Weights of a small mixture-of-experts language model, trained from scratch on English Wikipedia: 8 empty slots to pick.
Below are experts of layer 10 (counted from 0) of a mixture-of-experts language model. Rows are named router (the router's row for the expert), up (a neuron's input weights, with its number), down (a neuron's output weights, with its number) and show model dimensions 0-47. Each number is 128 + 24 x the weight over its row's rms, rounded and kept within 0 to 255. Numbers have three digits each.
Before each expert's rows: "comes before" lists some tokens at least twice as common just after its tokens as in all text. This comes from a sample of Wikipedia text that the model never trained on. Tokens count by the router's weight.

# expert 3
comes before: "1", "2", "3", "4", "5", "6"
router:100113155082096158119112146108102092122140143160150152131144118107139113131183133154082154105151127143162165114136152142122106105113129121172107
up0:143093122125119143155113128122132131091103156084157151113139117086115162139160112132134155156119107113129170072131162113152089100144133101148144
down0:112122089099157113128093134145164125086114113149137076137110126134139098096153143131137136090150133178109146150096134141108134119154121191156141
up1:129112149094110105128137136125090126129154129093117128151146160140098106153156162129113088095153135093111116117136126155132081078141146099120132
down1:135117123153149167151139121168129132142142141114123140136194092119099149073165149092139148115163136152168103167110099135129069132097121125118101
up2:127126150150131151109124164106112142114120171125145133076171134141135128113127163115088183140119110141174109159115142134169104105098119105168121
down2:119100141181108100133133143125137145144136111169159119114110100139129095114136135103161115142168121147156157098092114104142137115110097129126171
up3:089127118135109128143123118127105102153097175145107146097105152154169140111079140152124109117136126141167103150172140125123119129087119113140085
down3:161108116120124126143170125138125112094142148130131112146112115123144116147162084115087142147127100118173141123105156114068123127127098122086160
up4:123131152140098126115077158169100145130125127132156125136115117152078078137159140099106133141093117142141109155125140124122118152104155139108089
down4:136127089050134109119139096122130118141157107130100157122163116171110126126121135113128104125106143128056110123117127153082131159125153155176134
up5:117115138112136137149104090190144138080144148128102125112146109154113153164130150118106123166116125155135141146147159151170162148131137142143137
down5:109140125086145135134093130135172120099129128124126167117148132102081107130121111150123133138140126097148117117071094154115117126132175148121136
up6:124108123091131106181111128063116103133110166126143135128115118133157117139065111130118123162178119113127157108154124108138077123106158148104125
down6:127094124153156129159092126122143101126099157118150144099091134129127120116085130128110102139156141114160106139160116124128154091146147114111143
up7:125119113122190120147124151106137103111147164144162130125158173117153153166144107153123162133102125145112121111144126102110165088131147090132127
down7:148145098109159165118136132120140133148147158101088150139147104133126136123122126107146100130136098143115087119141112079146155169192124146129113
up8:101128134126111178161111083147083122126158114145115126118135141130124095144134155116140138133177122124109099114122123180111094131105139180128145
down8:118162122176105157124160138118157100153141150151138100143107126078147107144134113131144112098165149112111117134120140095133104156108141184112163
up9:148086124115106154146162125153101117126198066122131131118133142143135107138146133113133116093105115123128143120129132130107118112094083141155081
down9:124097108114132119115155141132110108135121152090097118109125154149107134166134123131099139095139161124129141135115139156129052114127108112112130
up10:137141107091157110085070112104174069122142131107091115096133202131134178133145113137129146082134127114132103146118164109137110125122137092129112
down10:168112146132107156114150105110139107125178095132098112132161129147129083082129095112163144139163130094127128095115109127084110142105137116151146
up11:141147137117119159129112154070137115101124145141186127130126150133129120126076115136165145132133133070155118115134143140105140078095175139192169
down11:135141134138158106142105132109087115108132140098129141107100118114097144078124124158085104147139139107176122114118122121112163144146125135158157
up12:117136141112141142157132141087120091115117156171139109149130149148098137152130147151142111165144149122100150106125174157144120197151155160105090
down12:121127105000149106131125127147135129134142127140090118133129125122146127114123138124121179110125146080144123130102146128126141102083116151138165
up13:110113128151133156128099191125146106139122187102185130150146116094127137119119128110140125093149135114126137155135154173114132152150147137161129
down13:161145099019120092141136099108149149124167103101118141124151121128140162130143106130122145132115126096110146140147139114130127154140138136145112
up14:092127132152091085097133120118079098100112099116154155150154149083105161158143093169101108112082171088134121115140157110112160149108147110148103
down14:173136113121113143160143140131143169100143134169145124092144117155093106111126123121120113121132099107122141153125136127120126173063171160136125
up15:135094140120140135105117204093175097140101133098122096134137132126159137128145133103105135188104149085121120134121095074157087098128115089127108
down15:125102120107091148094099103124142176145143146141146146071177128126114160143126114123146134136133088110096135178116175157132136153162162127126102
up16:111121132113105136149128162086129135104140118116131139140141108136166143154115152140082165167146137103122148122113133140162114116150147078185110
down16:096141114145139148114133117140166140128131172142135147148136123153155104087144116107127129121132168145136122107145115090155150137098080082109069
up17:139154130124095121175156115159115153142109123108177121115116120162147135144110091098099150116179137106124127161133142091103172084133101137114108
down17:141159111054112135147127149174154113126119119168129130136126129099123135082133112143116100125105092094139154146128120135131142130133153107120149
up18:116117122113103114126169124153157078126147080103092144144147184126117150170146121175118126089087127109118140132146125135127097137113144166137109
down18:119117094166121156127151153126136092117139162122115104173141125142101144086185115152138128104140140118108121132061130146096058131132141167146109
up19:115102129111133120157148122127082131159146136113186170107164115121161146156115110081153139112153120149110107154143139126129139136088117165118147
down19:123111149137081131152111121117122118122096072154149116143107096147117108106167111145124171111158101124144148146110086106148164122145081119122151
up20:149140145127124138117108136124163122183117149150137096165132086133129092113141129124112112072135135111161075121137176145121129045118142111110132
down20:164133105129153137119111115176129135164119118141189168122189098070106152127133142139090148126128099133105133139171147116107106128123127126125083
up21:097129126116115088137159129106110129155158170127129184162077141114134129113096118110176122114132138123169126140139146102119086132171140127156105
down21:159129139185139118117101105103145143114077081120121134125131114125090141154179135113124089123169116141135096149131150161171132128144084136137134
up22:112145118119127114081087106105105140126134161150126158118148106098114154178144107138117162105160136166116090123128116113110113116110076091132116
down22:181115089155153155128093107107135071135101100098133162107137100088121130118123093145164105185125147143122129113133111120140105109149105149127143
up23:123135118102085154132104114106164059127139183151119139119135141138127109162146133166143107107123128101190137106144117157099090139138143102130114
down23:101191113117124115111111135081131134112198128134110140132129097139117125137133140106102118107149112141152176133166124125146112109149109129128141
up24:088108165122140121138131144137121129108138130074146119076119136173124110128136155065141151150125134140155135137122191101144111135139105147120155
down24:104132136124099073140115141155138144119158069148121102166118127117109129136155152112126129111147146159113111103142106145092134099139132150122180
up25:115111146108121137149146128103113147133091071129152117128097098094091125126162129118109126131112147137143129119139135141144149116148052123101110
down25:132099126130146175136117168179159151178102118132136106110147145124116115109117132080101109143142109129110147168113170128096156126135121146116115
up26:113143102132102130108134154121152122106117155129142129116128139086195148144151120177135153095101130097164146153128179103138101118102157086150096
down26:130164146089138127144170113150132109121135141157122121127154134107121137122125147105109114110108087135064159130106143086160110182122142111169100
up27:125117139126084115147106144157152175150164128156107126143118112125108138141125142037129126107146135111138104141122136133118138104130135129143133
down27:150140132124105131156118115161134100114111085121110152087128127145127122158106121123111053148157134137120122150117145121120179145155111116125147
up28:173157144125107120135123121125122121146121171118131136100132125119151127150135127120104166107135096178160133103113143137112119088128132146154132
down28:115114128161120068146106166123161118101133138173124133145161117129128071136134143096135136121106110145152153140120133088177102116186098129118133
up29:109127118130122140107127140168104130146141159110164108154098094091140133156138127132137128186137114130156159096108119152117098067122143113160097
down29:094130119020122139120124082153121143149165130127144117130188098128117128114147114102114146126109154128094134128132137106133170147088144162161093
up30:100132125135119129121104144103143084121120124161167115148122110103136141109055108119129119146086158086150137132129152135125158163122139187177127
down30:111114138103078138150136057089118150125121119121138127144142095146118121125160082130141121140140142131186125101088096098087161138149127165144144
up31:137144152122135158126166124202083115126158113098067153090137120105156112144143144127135146100096112122111127092131137130127114110075055156109099
down31:131118150120168122119095138133125153117098137138155148096168092154126164073136070149141144138147165118146116113132120114150130135123146107152137
up32:138142136107112149141090114115163146134132094168137108134101113135165075143142186154109094114153116116162119132105180119119158156159109106144105
down32:113131109090126122128128132117157142186137123160113114111088130094146121120146157075128128139147042099144086124121105129096156104152119125174124
up33:115114136089111035145096136082097133134118127164131120157103119114145148126119105123093108162126145149161126077136149125132098079132136127138154
down33:101119145122116141103098141131178104137123096116149160090125110179117146151128106076128136132147115105120130143111120138144164135143155108115120
up34:166113150131154133128095128086072075142125141131128152138160108091105094137147142138099136155113112162154154120161139117126123137133172116131123
down34:076160105150190160140143142120150143108100166131155099154136129104186153124126139130121110152158115139171134123111118114133102087176127140139181
up35:071092139127136148116115119065157130111110167130211145127112113154141116105152093112118113144152117124120144109140106124175140148126110118101137
down35:117131175101109119112128115175122125140088134154135130159124092157125123136126112151159114158110141203080145129119171120116148143118109155122155
up36:119112123124124165144079117121129137149144137162172162080158113115106151113168124088108145146145125146112132099142164107168140097124135076082137
down36:131157121147144116112126106125101106096111151150116156146104143153138120131143123117174165150119166133135142127113084143144146145115117117142114
up37:111101144102128147107134132115152108143135122216115156153111103112139116112107127150093146109162130125135140118146109130142102136153093149123107
down37:084128108114101113136169128100146097110153142146092129162114145130131139157093112144137132151154111091113125128106120166124123109116132089114124
up38:136162123086124152143127139139136180132160103117154164138141118124110105173128130141088131174134156146092124128131171111184160126134121078108122
down38:118113118099130164092115144142106131136113113109133138147144127141111135124131136090130135149162087106082135104154111149140127119114127117128143
up39:130154145100196141145135104153079114107110114133091148159141107106144152091124120133150167065093160088136117099125090156102141081125090133117125
down39:112118150110138135120088134128130108107121151128178138125087119084162153114094103128088081130086115183092111126138124143125146105142159147122149
up40:118125141129177097151106091109191114125092155140149180116160100098107166117128100151135133144109136148114142145137161119135117166133123114147123
down40:121158159119091145091096139134114152118138085106098143135139126119117171107150145117075135151114114082134152165134129103144145071105092134161144
up41:174109139127127156140106098155088123153168112119144142124141120161139124139160094155141116118100136114140109128146110110120167111113092177175114
down41:106140114131128132155171154107149171092115149174121112159124128118150116146135154095114112100126100137126139158108119115126097180131170123133127
up42:127130149104118109119128154121097135119130120149129138135143168149157161187136140112149120117165073076108169102133160143114074142123145126119117
down42:144128110111139133121142168090136158101091146130180146156089161110110105153126128099082092124067154139145109123151124136121163140122117127131108
up43:152136134112123141147098131121164162086132149132121143151137057139143145113163134131088093139112140122139165144122140155102124110120129108086115
down43:118114122136082091125114121178108138130108106157135136109150129109108121150107127125117170106115116144161100172148084146145146121109128127136112
up44:116130141156199158140150131120144139126127106123099135107131144135129190103135110097126109101120157136089136170139116167142128142122110102119125
down44:139084128158092137120092123082120104105154111106122154105140131090126169189129134139120140132159109070150087127144118129145109139149122158159124
up45:130118115118127176120121118103169102132113085182173135154148175087139127133117146158167174107123103127139116114127148132165109149130170113152103
down45:103110144132126118091123105167103119118142129145160136115088081140132135160144181152139100103127149138120137146174136117105132140122066142103170
up46:162104144105112117112101140100160095133121154121096135142111142112132114143128121109142077081116114117153127070165131158152162170127151153170123
down46:126146128099108162147138129169070130097116109132108118126174181113119139101084160133156112143149138098104157142167086145103161161155183103133072
up47:110109124101124150117121108173071115130154157184098108148137118150143108103172134168151189090134110146119089125137161150142119139142173113147144
down47:155139114121134138080123179137127124125125101115141091153116159132160128099111105137172144095123122156123200132160164152150106129140126125122155
up48:086151141101125110136150078103122143147161111155128109171108118118137131122122120143126113141141128107136142092133119106089167140135122122108113
down48:091123103167107177107135132133110122107128126144155121099098109155106113131144143132119112177107142155160110149117129145126113134119125124132174
up49:096102150107134125120097107092123138152112138187134112105113113150132166136154122150147111120154110163134152126140152124163128118151138115165128
down49:109111190133152125111099136151133175102100150150107116112150132147135120118155186120116140083118125132114115149149118110100149147139130115119125
up50:153134144097148096148113114112150079153099101122149106137108151136143186088141090155123147157130121143102164153130143168138143076124153121143167
down50:131157127123138156118118107121149109108113119125145127141149152122151130115111107149122170070120115159113156133110150164151126125130127104130136
up51:120085128124100120114124129123115110160141130109131107138113122116125130115151150149075157144187120140150142164123154083129118119130123182127100
down51:130123109017152110135132101148131161146129118088119120072163170143104157109140140139077118147125103114112140123143146124132145147123141098128099
up52:094125130124132134134112134150073119114103185177135119124153147182134093144146151088144179109150134131113121170132151178095121092100104122134131
down52:135133142077155137146131118131134136115087120136073142099148074161106147141131075115112133113119135113139104115111128129082152192094158177144133
up53:104107117135126123091137158152092114158135115156129155118091133175136150108153127148088137137184124167174115077132114079117109133138132107152128
down53:145103118078099103131126177146115126085119109176109107128126111187108127142162116108126118140135113126136114178142189124091135127130124146120170
up54:114094142126125121132094105076195096080145118108198137128133159126123130145149130117115098187136125122126142115154109114143130119106156130110128
down54:150098161047112164112121110123129162123109103142143162113115134125150178089113126139087123136126108115149115134127162137163146144130138135143145
up55:130138144110134130115112108110132072148149087123136137160158136098144140146115095167155181143112117139144104068147127076128099108135185134105095
down55:124140169120092120118113103162115126172136111142155173117130068136109106147136123139118090116150153162111136134145145106092117177100113163141091
up56:106143126130126111122148088095118112143134125169113155124116145174115141106124130139136117146109138154116116126134173117127125142116118152177082
down56:130121127135129126141139127102141120099127093114125111160134162166139118105112123097171094140135099109127122134102157173132149122137142096075133
up57:103134138078106098098129148139112109138200124146081102130111145122157162151124121131132142093083131140162149109147137124117127114129157096131110
down57:104153169186090198126116204105154114122138127160120135120117150127129156112157087139145149092115118145127094121109111119186105114099118168145158
up58:108143115107103139103131113126134093113136136107125134133119138068101172094173112136101117099119158081144146157147154076104134089108156116159113
down58:155181144125097115167143127122124110100139169130157115147137104118113141129148090134149102119116119150143158137081157135119130137130124093148106
up59:066136126114141159160161136143098134164110128113104161161171113122155122138132126158149124135138091133128101130132140145130119087108139113150121
down59:103134124125157157138123159164134139147089126143155113065139120156131094117143126116128133081110112096112166121070147150146108097149133093129131
up60:127097121106109152116161146080125087146147120106149102124138148126121101145051122102092197128145088106102174133112130166120107130132168113110125
down60:135106131174119170175152157109157154103109114159121125157147095126145146127148143091114072152153094151131132174088113109134121166116128095154105
up61:141149138104110146092120176099114128113135157177106131145093098168104172082105119089137112127118144107136168155128127125089110151137105128136152
down61:130113148167123131081104161158130110100146102149152127122132114160111096144137137131116120156102125172147154137099137122164128072122102123148132
up62:156142136121117155096100139149147106142122094118145097119172126109146097150132156136101138094104094158179139121147153108140122121098127116149102
down62:104152121192115125128129152122126141138127118136136148132133122116157099117150132114171115152138128166121153152114110135143149098134090123130199
up63:129116105124123128133108107128164088144131114145138149095123098113132109108147139148136111115095114128151160121133166216143160085101126106173099
down63:146105152127155124095123141132101102093128104145120110154112128172171099132120146132145121167142160073132147143091068157082124135164133124116144

# expert 25
comes before: " |", " ", ";", "–", "%", " Total"
router:079143167079140166119100136147112112119129143137129155111120106081160123133127110127130168130156113141137149111129140150171118115121107147163050
up0:094131137102161190097138101150130163125147113144176140128118106150150137152177103169144192144128143150115137128134152166125129112115114085152101
down0:167133149215121102146097132127120145122106124153123104105151172136135124139122104075118120111169121147127087134163102154074169149127099099130116
up1:132153126119138105112107142139134120102146173140115109147153176154122109115171146139110177103130091131122161102129101112149082126114153143140117
down1:143118106123110125142123099126173122127117145146106136175133177128131110115128110120142160125172155119112162132119120101142101150122151122132159
up2:118078129132139128170115117116163062110143133135119122105110119171150119152099084114141128123108121136137138138100149139144147169102135116135122
down2:122156083140120144079112120149158109163103155072132155171161120083146103119111171134124121108136086117137095116121111163172117117146169099117158
up3:134127142118121097112117104139137085138142115142129145130136128140151176093062053094110128131152117140108118141125130158127119150124149102111120
down3:154133143131135196118119110102110138132127117168086168113070160095100099109121103180141125188085124139126103125082147133135101114117138122121127
up4:153156145109141166128106121123118134126122150155159129113117125079117146141169130116121158088141102155150149062133118138135133144146125125138122
down4:128117082091135141119122141149196073158132107099111150118144142172130129123147103113101128117128136115138102151143142138170157143162152097113100
up5:110168123124107116156098171140104127101137149124167174090102125139168135154101160099131107162111076145152136167121155151146104137097104158113129
down5:131110160104087135131111105143176077149110114111160168148119133137137161122130181092125124130142145171124106149109122142154113118161138092190122
up6:130129125107141163131161135134144127108127126147160153141076095100095163140147110112107115177100109135103162140135088111142125177100069181151121
down6:118154113135082110104105148133083125119111147078143101119130144149115102166137138120164087117098130139185131135168150101120130127107098131117129
up7:098117114095094140085127145137129115116107159154134094079107118170114120110153111105099190076173120179139129124134135138117161088154095138110128
down7:105080128152130107117122125119104135154130110101139190105140121111132130166123107131146154115154142107165147119137121173140148139099112113122144
up8:096134129081132129111146144136113168129145159135098092161093134106126144158184118144138128111158121132145149155155159120159194140111110103150095
down8:113131120173171141116105168135116168150096152145133174132133094118114101122142104102138124132069134168118118167101125127155125131129158131131112
up9:106151146117136130179125105150137107131161164161158114131152134124140092092176113119114118084148105124120091131112156174108145144129115117161110
down9:127120094147117135066085125156097131127143072119136102170137104191144138122092141153145120142133127108103139114110065095172125117113136136128139
up10:104147093119188126168128136122116090097123091117137149119114134139140113103139184133121139118160108118118118125122194092132152137135123123160096
down10:133149128119145185115127093091123090146092133136075129112117116126117139121172138067135132139115094140144144161130124128117117127170109133136162
up11:105122163084126135136142127166146117106123140132119139141126161159143123140108042110112142105112165145107173148125146123132108147114196108174067
down11:104130164172177124099140131097141161132121151123087096113147156116100110120119109098121119157138117146132129155095119132129133119143154106123110
up12:124136136141136112095126131119157166084115142102137178095105135115113102138115069179138189135139110167142128085154099129113099172106123146095112
down12:086150145143123133090111106150104113131090133123139108166124130139161140126100121151132120134112112131130123082140169149104105090131190161119107
up13:094127138124141134121121130125128094136095133159160125134131099105144085158162123172117109158083089110157101130142164109124160139119095140157117
down13:114125103157126152153182125119074092163103119110157129140171113079111161104101077118121101117152111142151117161075111125132149104127142143151113
up14:122145148107133127130095131103149175112106151093159129117148114120167103122096134111101128121133123126135136107132154129186112122156140140174101
down14:101132162162099104105135128140121120076133096114115139092112186153138134132114152112153144167159106127107105111175124105107128126187134105099123
up15:138106140114144109127095114089148109118137132121135123121135144112130167140148129109106202167100128121091156104127131108172086155138119096153093
down15:131133148124143132134115132122146115145164106143104112176129067133184100144129145066185114134131130136142152141101112138130173126115122147146130
up16:125127131118164099136115172117093092149111146163140135137142159150115125131135123122110173128151121123173181077133129118148093119128125118111104
down16:148100101129137121162133131174158121137110147180176124106138100135091132138141142118078123117148128127105096125138129130159122137152087124110107
up17:131133169120131145155099116170088101131126163146108122159121094105159142078131138152127114147113104117138120146137151138103136129137106093128095
down17:162118135186142179129100115130149132115110109120134148077123149141104135161108126134153089131149086136139098138087105130121128102136117143125136
up18:130099135104112094061114130127113134145111148156146175113172121134154105163094118149152114097178142132125143130140130115129116100138111150168084
down18:152118136092105084122161144128121133063099164155124090110125149124158090133103121124122135132158158131141124163118148122150100130141140147134149
up19:111111133127140152136119117164128141145101120130091159108161134095130135146120123165132135132162082150118119138144143143121112135079106127095134
down19:176125132108144107101140166122103129115146131134103143136124141107114141109075128124185135168147155191137142118125065125099170135100102118119118
up20:106136124096138106132122130131096109111174105146132082131137130161112131144096104167160197145135125119106121139127106118167183134118147111182100
down20:126137121123087131102134125117110160111126128145150135124114114139119129128115097149103133133163133122105162142140211116112149160101133115088123
up21:089129134113146085106105146106083124119158114155163093106169107181185157147110127121142138123121160121120111132130166113161113106126133115131084
down21:126126122155128118134133165121118131133159121161114142160115090129146109121149128090146188161108097146107132094124121196128117171143126187146160
up22:140112139094154151123114137100148093162125132110113122124165098145143166184065114145115103141143083173146135098124157174107104115090107158121143
down22:131145142073125120164125167130149143129115089113132095125118172122152112160125127128118125134150110139100110161171114140165184144128172167127104
up23:113123147108135134143139127134098126184102141109156153122107106124130069108126106143090138204156106149121115100131119159124169155137083129147121
down23:147143121132115111092142166087128115136117104168172187093135129145117154101129155089140123170131109102107127130119125133113119108084108138166152
up24:105117141107066129144096122143131148141134142162128150108137125112158184179154115161135151127159145132138121119128082156132095135104101145130073
down24:086119103130115120146140135117126117138123117090090120102159149153070140141128142124167125154128183139104136120089138143118118157161161158180134
up25:134126127091122091120134127135138081139142147108115108100114078158137111154154109150127140122118121161160132139141166106115073115129159157088121
down25:129108128137139141177084147163141105152099119107104148139116093154122107150167097142078127093153121155084088102163144151151096148133152175151122
up26:120110133118115111065146162149099083060130127130124152130153164121136158113169171123133154163142109121128141154118189114131109152135144120179132
down26:136108152141148137165154132165144132161126156123094126112139167109107107136096077147106109134086148105105165142109089101083142102117138085090145
up27:107139129097116145086113120115153098142129122134136166163120119156086136112134113133122141129108091091160142150114168114112117169156121145114139
down27:130123112154153140169075139127134160126142107130115118159144112144144139096117141083137155151174100125068119136127109098096150131109149100155140
up28:067153134123129140143096123134144136129146089106068176128184103153158089129162079133138141112154111122104139081133090114131137112128125185129111
down28:128158125101144133134160172142118107119101123164131118132167097141124111086148181150131129102087151149109132108139123095154162159084119154132144
up29:122137162113132104109108123115087129103114138127149172095091111095115144128132084146120124139130165146175144105148116142137161166134100129133103
down29:150069098149121129101113143171170109161134153146137153118125085110106139125124146101141099158131126128134113088133119105134110131108131185118131
up30:149141115089108162172128137137167122105150130137146138118093115080178103136188141114104129113154144091124093153139161158131112119102144177088157
down30:118128105148085115049093131105151106123149140121121091132156112145099131105124115140096152142126102135144150149132194133148094106126119140106159
up31:133174111111143123122161112104103083128133143089118148140186124093157138123152092097139166104140138095129106129130113095122103109120113095119089
down31:125137121136156176111140156098124138111136127116093114119106111178101147128129131147150131118140148112152105148141101141162154178142089133122142
up32:124136146097150120072126167099099118133119140119187122134102129114128152133159102139084169130120139130126116105125139123108091138130123087129113
down32:133098107135127114109120145160116071116120136188139109116143112134144147133132089135133128122146096182163172125134079116102135118139149113101136
up33:130121148114131152089115119156125153110119130109121175165108107113161094110148161139159153123131127131126133105130113152125176132124159103159108
down33:165136124131115104112122138103122156151146087131134157116163137176139106093138083110172106141132159138144132148156117068141090102103132124133133
up34:119117138094137145131137114154101111090112122132129169132110107147162117101124168088134140103163103061137137144123121147166155153141148135120128
down34:129134115109142148105142117090102131156127114119141102067095124171119130133177133129097101133123124117146109126105130154111126203186105104130113
up35:095130124096127112092133140152134130136108140156131153114153118151147124127147119088125123122102132105143097147118136078180136184138119118155125
down35:099140155130118136098079126122104128100129131164119162098124117127140081168146112109118128118135093121114159096203130116112097127112106167125103
up36:084138133121144159164099167081123155145106103113119123138140158156141177111133100120127108154129108143108135107114143100130127151135143144164077
down36:123137140204142101126151108103120129107091160107127114110130147101100130130136104111138113155142148109105068128138138151137135089124165140078131
up37:119116159102155134134165131115113168145143109141091135146178145099144114115137134146137121144082113116088142128100104119127145124115117177133118
down37:090122137129110141171163133117127091116134153150116160155166117094133150162115099125105161137146142098148140122098122115122150178138155092092124
up38:089120116132131101151117152161115110100158121130146146158113120109150134113102089136137118169107175145097148054139164117119146141093150116119102
down38:160131143095161130091157118109130189108124112089072170106139111123163142131118124113149158115150158107106123128092121144147125123091175144095129
up39:138132131105096119131143124164117154125145136111111175121150131083113127151080130105123118179151104090135182121105126132153153105123120136096107
down39:132072107115092130097120123106120120123052140164089138098113116127135127161153139133177134121122120134129119130145143130126145124137167123104154
up40:102149131121136146127089106135154099140132088124093112081130104112146133181164101137117133140150134139150080097126149172162120086126126119107084
down40:147138135107092164086109107114154146120119104151114085155172133125134124159141122091121164083153118106109137126119141126128145137100125104115108
up41:126136118093101129154093100136106119090129128157122178116121155100148133084104147148133166153146144133127137126118153122165109127128081146137087
down41:155136178133112076119115106128130145119137178137109154113128129127135139134144106116135159106131132130112159124126136095144105120152171076142152
up42:126145087117115119144128125152119147108125085149097188132127113106145161156124117119123150128129085134133130097154135155138148103135165123169095
down42:128100135142146130164155122140136133108110121128127163134141201153146153104188114133121118135095096113146137139120115069132115120125138134146115
up43:110148163142132097120094087099109141127135117169110103155161117088129167141175098083150138109108097112136127115139144143122087111132122122100138
down43:062130107135135145125153126128152135162124141173105182131113135113153151119164164127088138134139136139077117157106110124148131111108121148135109
up44:091140138120104138147149136166086132121192105109095115109114126170133103082117104141086180130094102103149131150136098141114116137155132135138117
down44:164134156109120150131126148062162131085134135123122090160120165120136091132146125118154102099109128098102138124149120144107155108116140113131117
up45:135121161140142142121100117137114130129123107124132137107143125119114152130132124145123151163104120140110098113128116170147164103104104090155092
down45:112122100153107145123109114109138150106166148136124085092123141087128175151132152132110138176104155138082142078098129112153120163152143143143132
up46:124132149123145122158106112091160158118160129094144113116115094108141103133118138135103175097160077084120156119125142109200119140131127135117094
down46:111142160090120134130130113144129140134076121134167108164134150144096174114154144112104135145095137169136168133120086131094157160147161119133123
up47:121164118104157117081143117149149128110120118130164178150125118122155145129169137114113180130139141103137144037125134114138089119133124132119104
down47:153106092100069117090107136119168088137108157121152101139091160165128132162066141135127107174132127118141113093124116116125127106114075097116153
up48:102134114092112125086147137142132100147129148153126159139110105134141128178160080132117147124080131178129112101120129138121143112108122103112101
down48:161097126176137137067164195122138128145092149168150123102139119136151125132152150145138104170142157095152094133134130162079135121124115107117146
up49:123077162109117107151101147172147087151148116131138140084135139118152127132146115138154122141102098186099138164118151154157144118114104129157100
down49:136144154149140121108130132131087138147131159134140070164103100082139128133116107131164114079120161110163086118149118127147148158117129136107119
up50:146137112100140145131099143087149128126136138130096123112125165100150130168131116087127121119111122083135167096158145147132124160166160054134103
down50:113146113096119125131131144101126106075143104149153171104098162075114141098088124134134120156144138112148089162110147135135119124112099150141120
up51:097114145121068112142142160124102133113105121092131152108121086124146103103136096123115126113180120123133150074131147164117112127125103138142099
down51:175107160174092121103151128134119106142121130128131131154135167095164091112095111107152117091120120139113106130130127173172089129154094128147119
up52:121104126113094095118094099130147091103145146118108088103113105165115098160139150106121167106111110111175164143148174132154107116149123148148131
down52:141110084158077141125124143112135138108149100113149151102135155136134176082122097137160167141141110121159123111138083115075164109143129119119115
up53:107109144119160116091106155100145100130113107110103155156131132132103119165099092086131132122185141129134152081140163126131107135135160099101136
down53:137141133129118091128163163090142146101110113136104133149138141118167101145137166106133122139194131128117149109136175143120097101142157136112129
up54:119133131131131151133123157144142108125180132125117146125145119144122121130165099070138101137102137050126092160113163092180123104106151114167111
down54:113164133168102133144145098112145097112126182120148122132152079130085142099108157127155111119179129136136127128093150094147110140151113115122104
up55:113137123110146143104145096162103152149144141142153118135144121124113131131117112127143131133112102124098143142153132159157124079111140087139110
down55:105120108140122133150151130107115108134147110096116124087094132141163155141107096202171104117094120120112104158091144129124116123142153076137114
up56:127146159129168143168129103117096080111135135091160177123110157126088118152122125165131142130179125157126130131118176141139164130102129108166080
down56:153131103169135133145122146140127152141117144109123160106136116096084104143111129109175137141101157122108154078084119144140100136160112140131114
up57:094150101101139155124127120143110127152130140133153142120178139123149124116107090097138135134195122179139160130141116146157168106147113142110092
down57:151159138146090098138083138184157142136081139173102143122157136122149099098129098133092086161098145093128117132088120120106122136123129120127105
up58:100116163093180145110114101083136074139119158146122166103098139118153128131133097129124121147123145108124147161124129161156148153134125110164100
down58:096101137188111076099136144110111145130093133110096133138098165129127103103123134141149119159135137089108137151074117137102136127128128113160135
up59:127144179102121101130140129128156130124136113162160178096123116132151155120150109125159131110124101150084103107133176119102118139129149129130135
down59:114168142121153161156140159143141103119121117081108149120136076111131099127129097141112116079145163106133096134132109092093145088180109130111131
up60:117155099118142128073141124141101103162119119137151161110156125137088150132158108144124095116178119136157134148177126120160124097144156131172101
down60:115106165126140138167139155141138151128130151112137104137105109146166154148088136131106150157079121106080106096163141132116094135129098106109153
up61:110141151118130123099074103146128101151143134141125074067151157176139147140136136113141134127119113127094166072119134177165077143136129112163103
down61:117141157135150100104092119124127123091118165130133123140134127103138072108129175128187112113124094183130126131126121168119097164161089120139122
up62:098132135090160141143130168100114154142134131128118118142116123121126128099103116138082083130125137143109133105162193124184131130113120107136134
down62:104120103149174149111172087115120134145141158118140172175169095137142156119099130134119147131138130136108094130080133128157130099133133161126090
up63:081135122105137133128123129100133115133164107155180128166151104134095133111184118035148135108092094123126153092108122098117116065110164151106131
down63:125128187157146108131178119149128168111121127122116117107165123148149152110109156099134133125158116134084160066119144158121138158157135136141142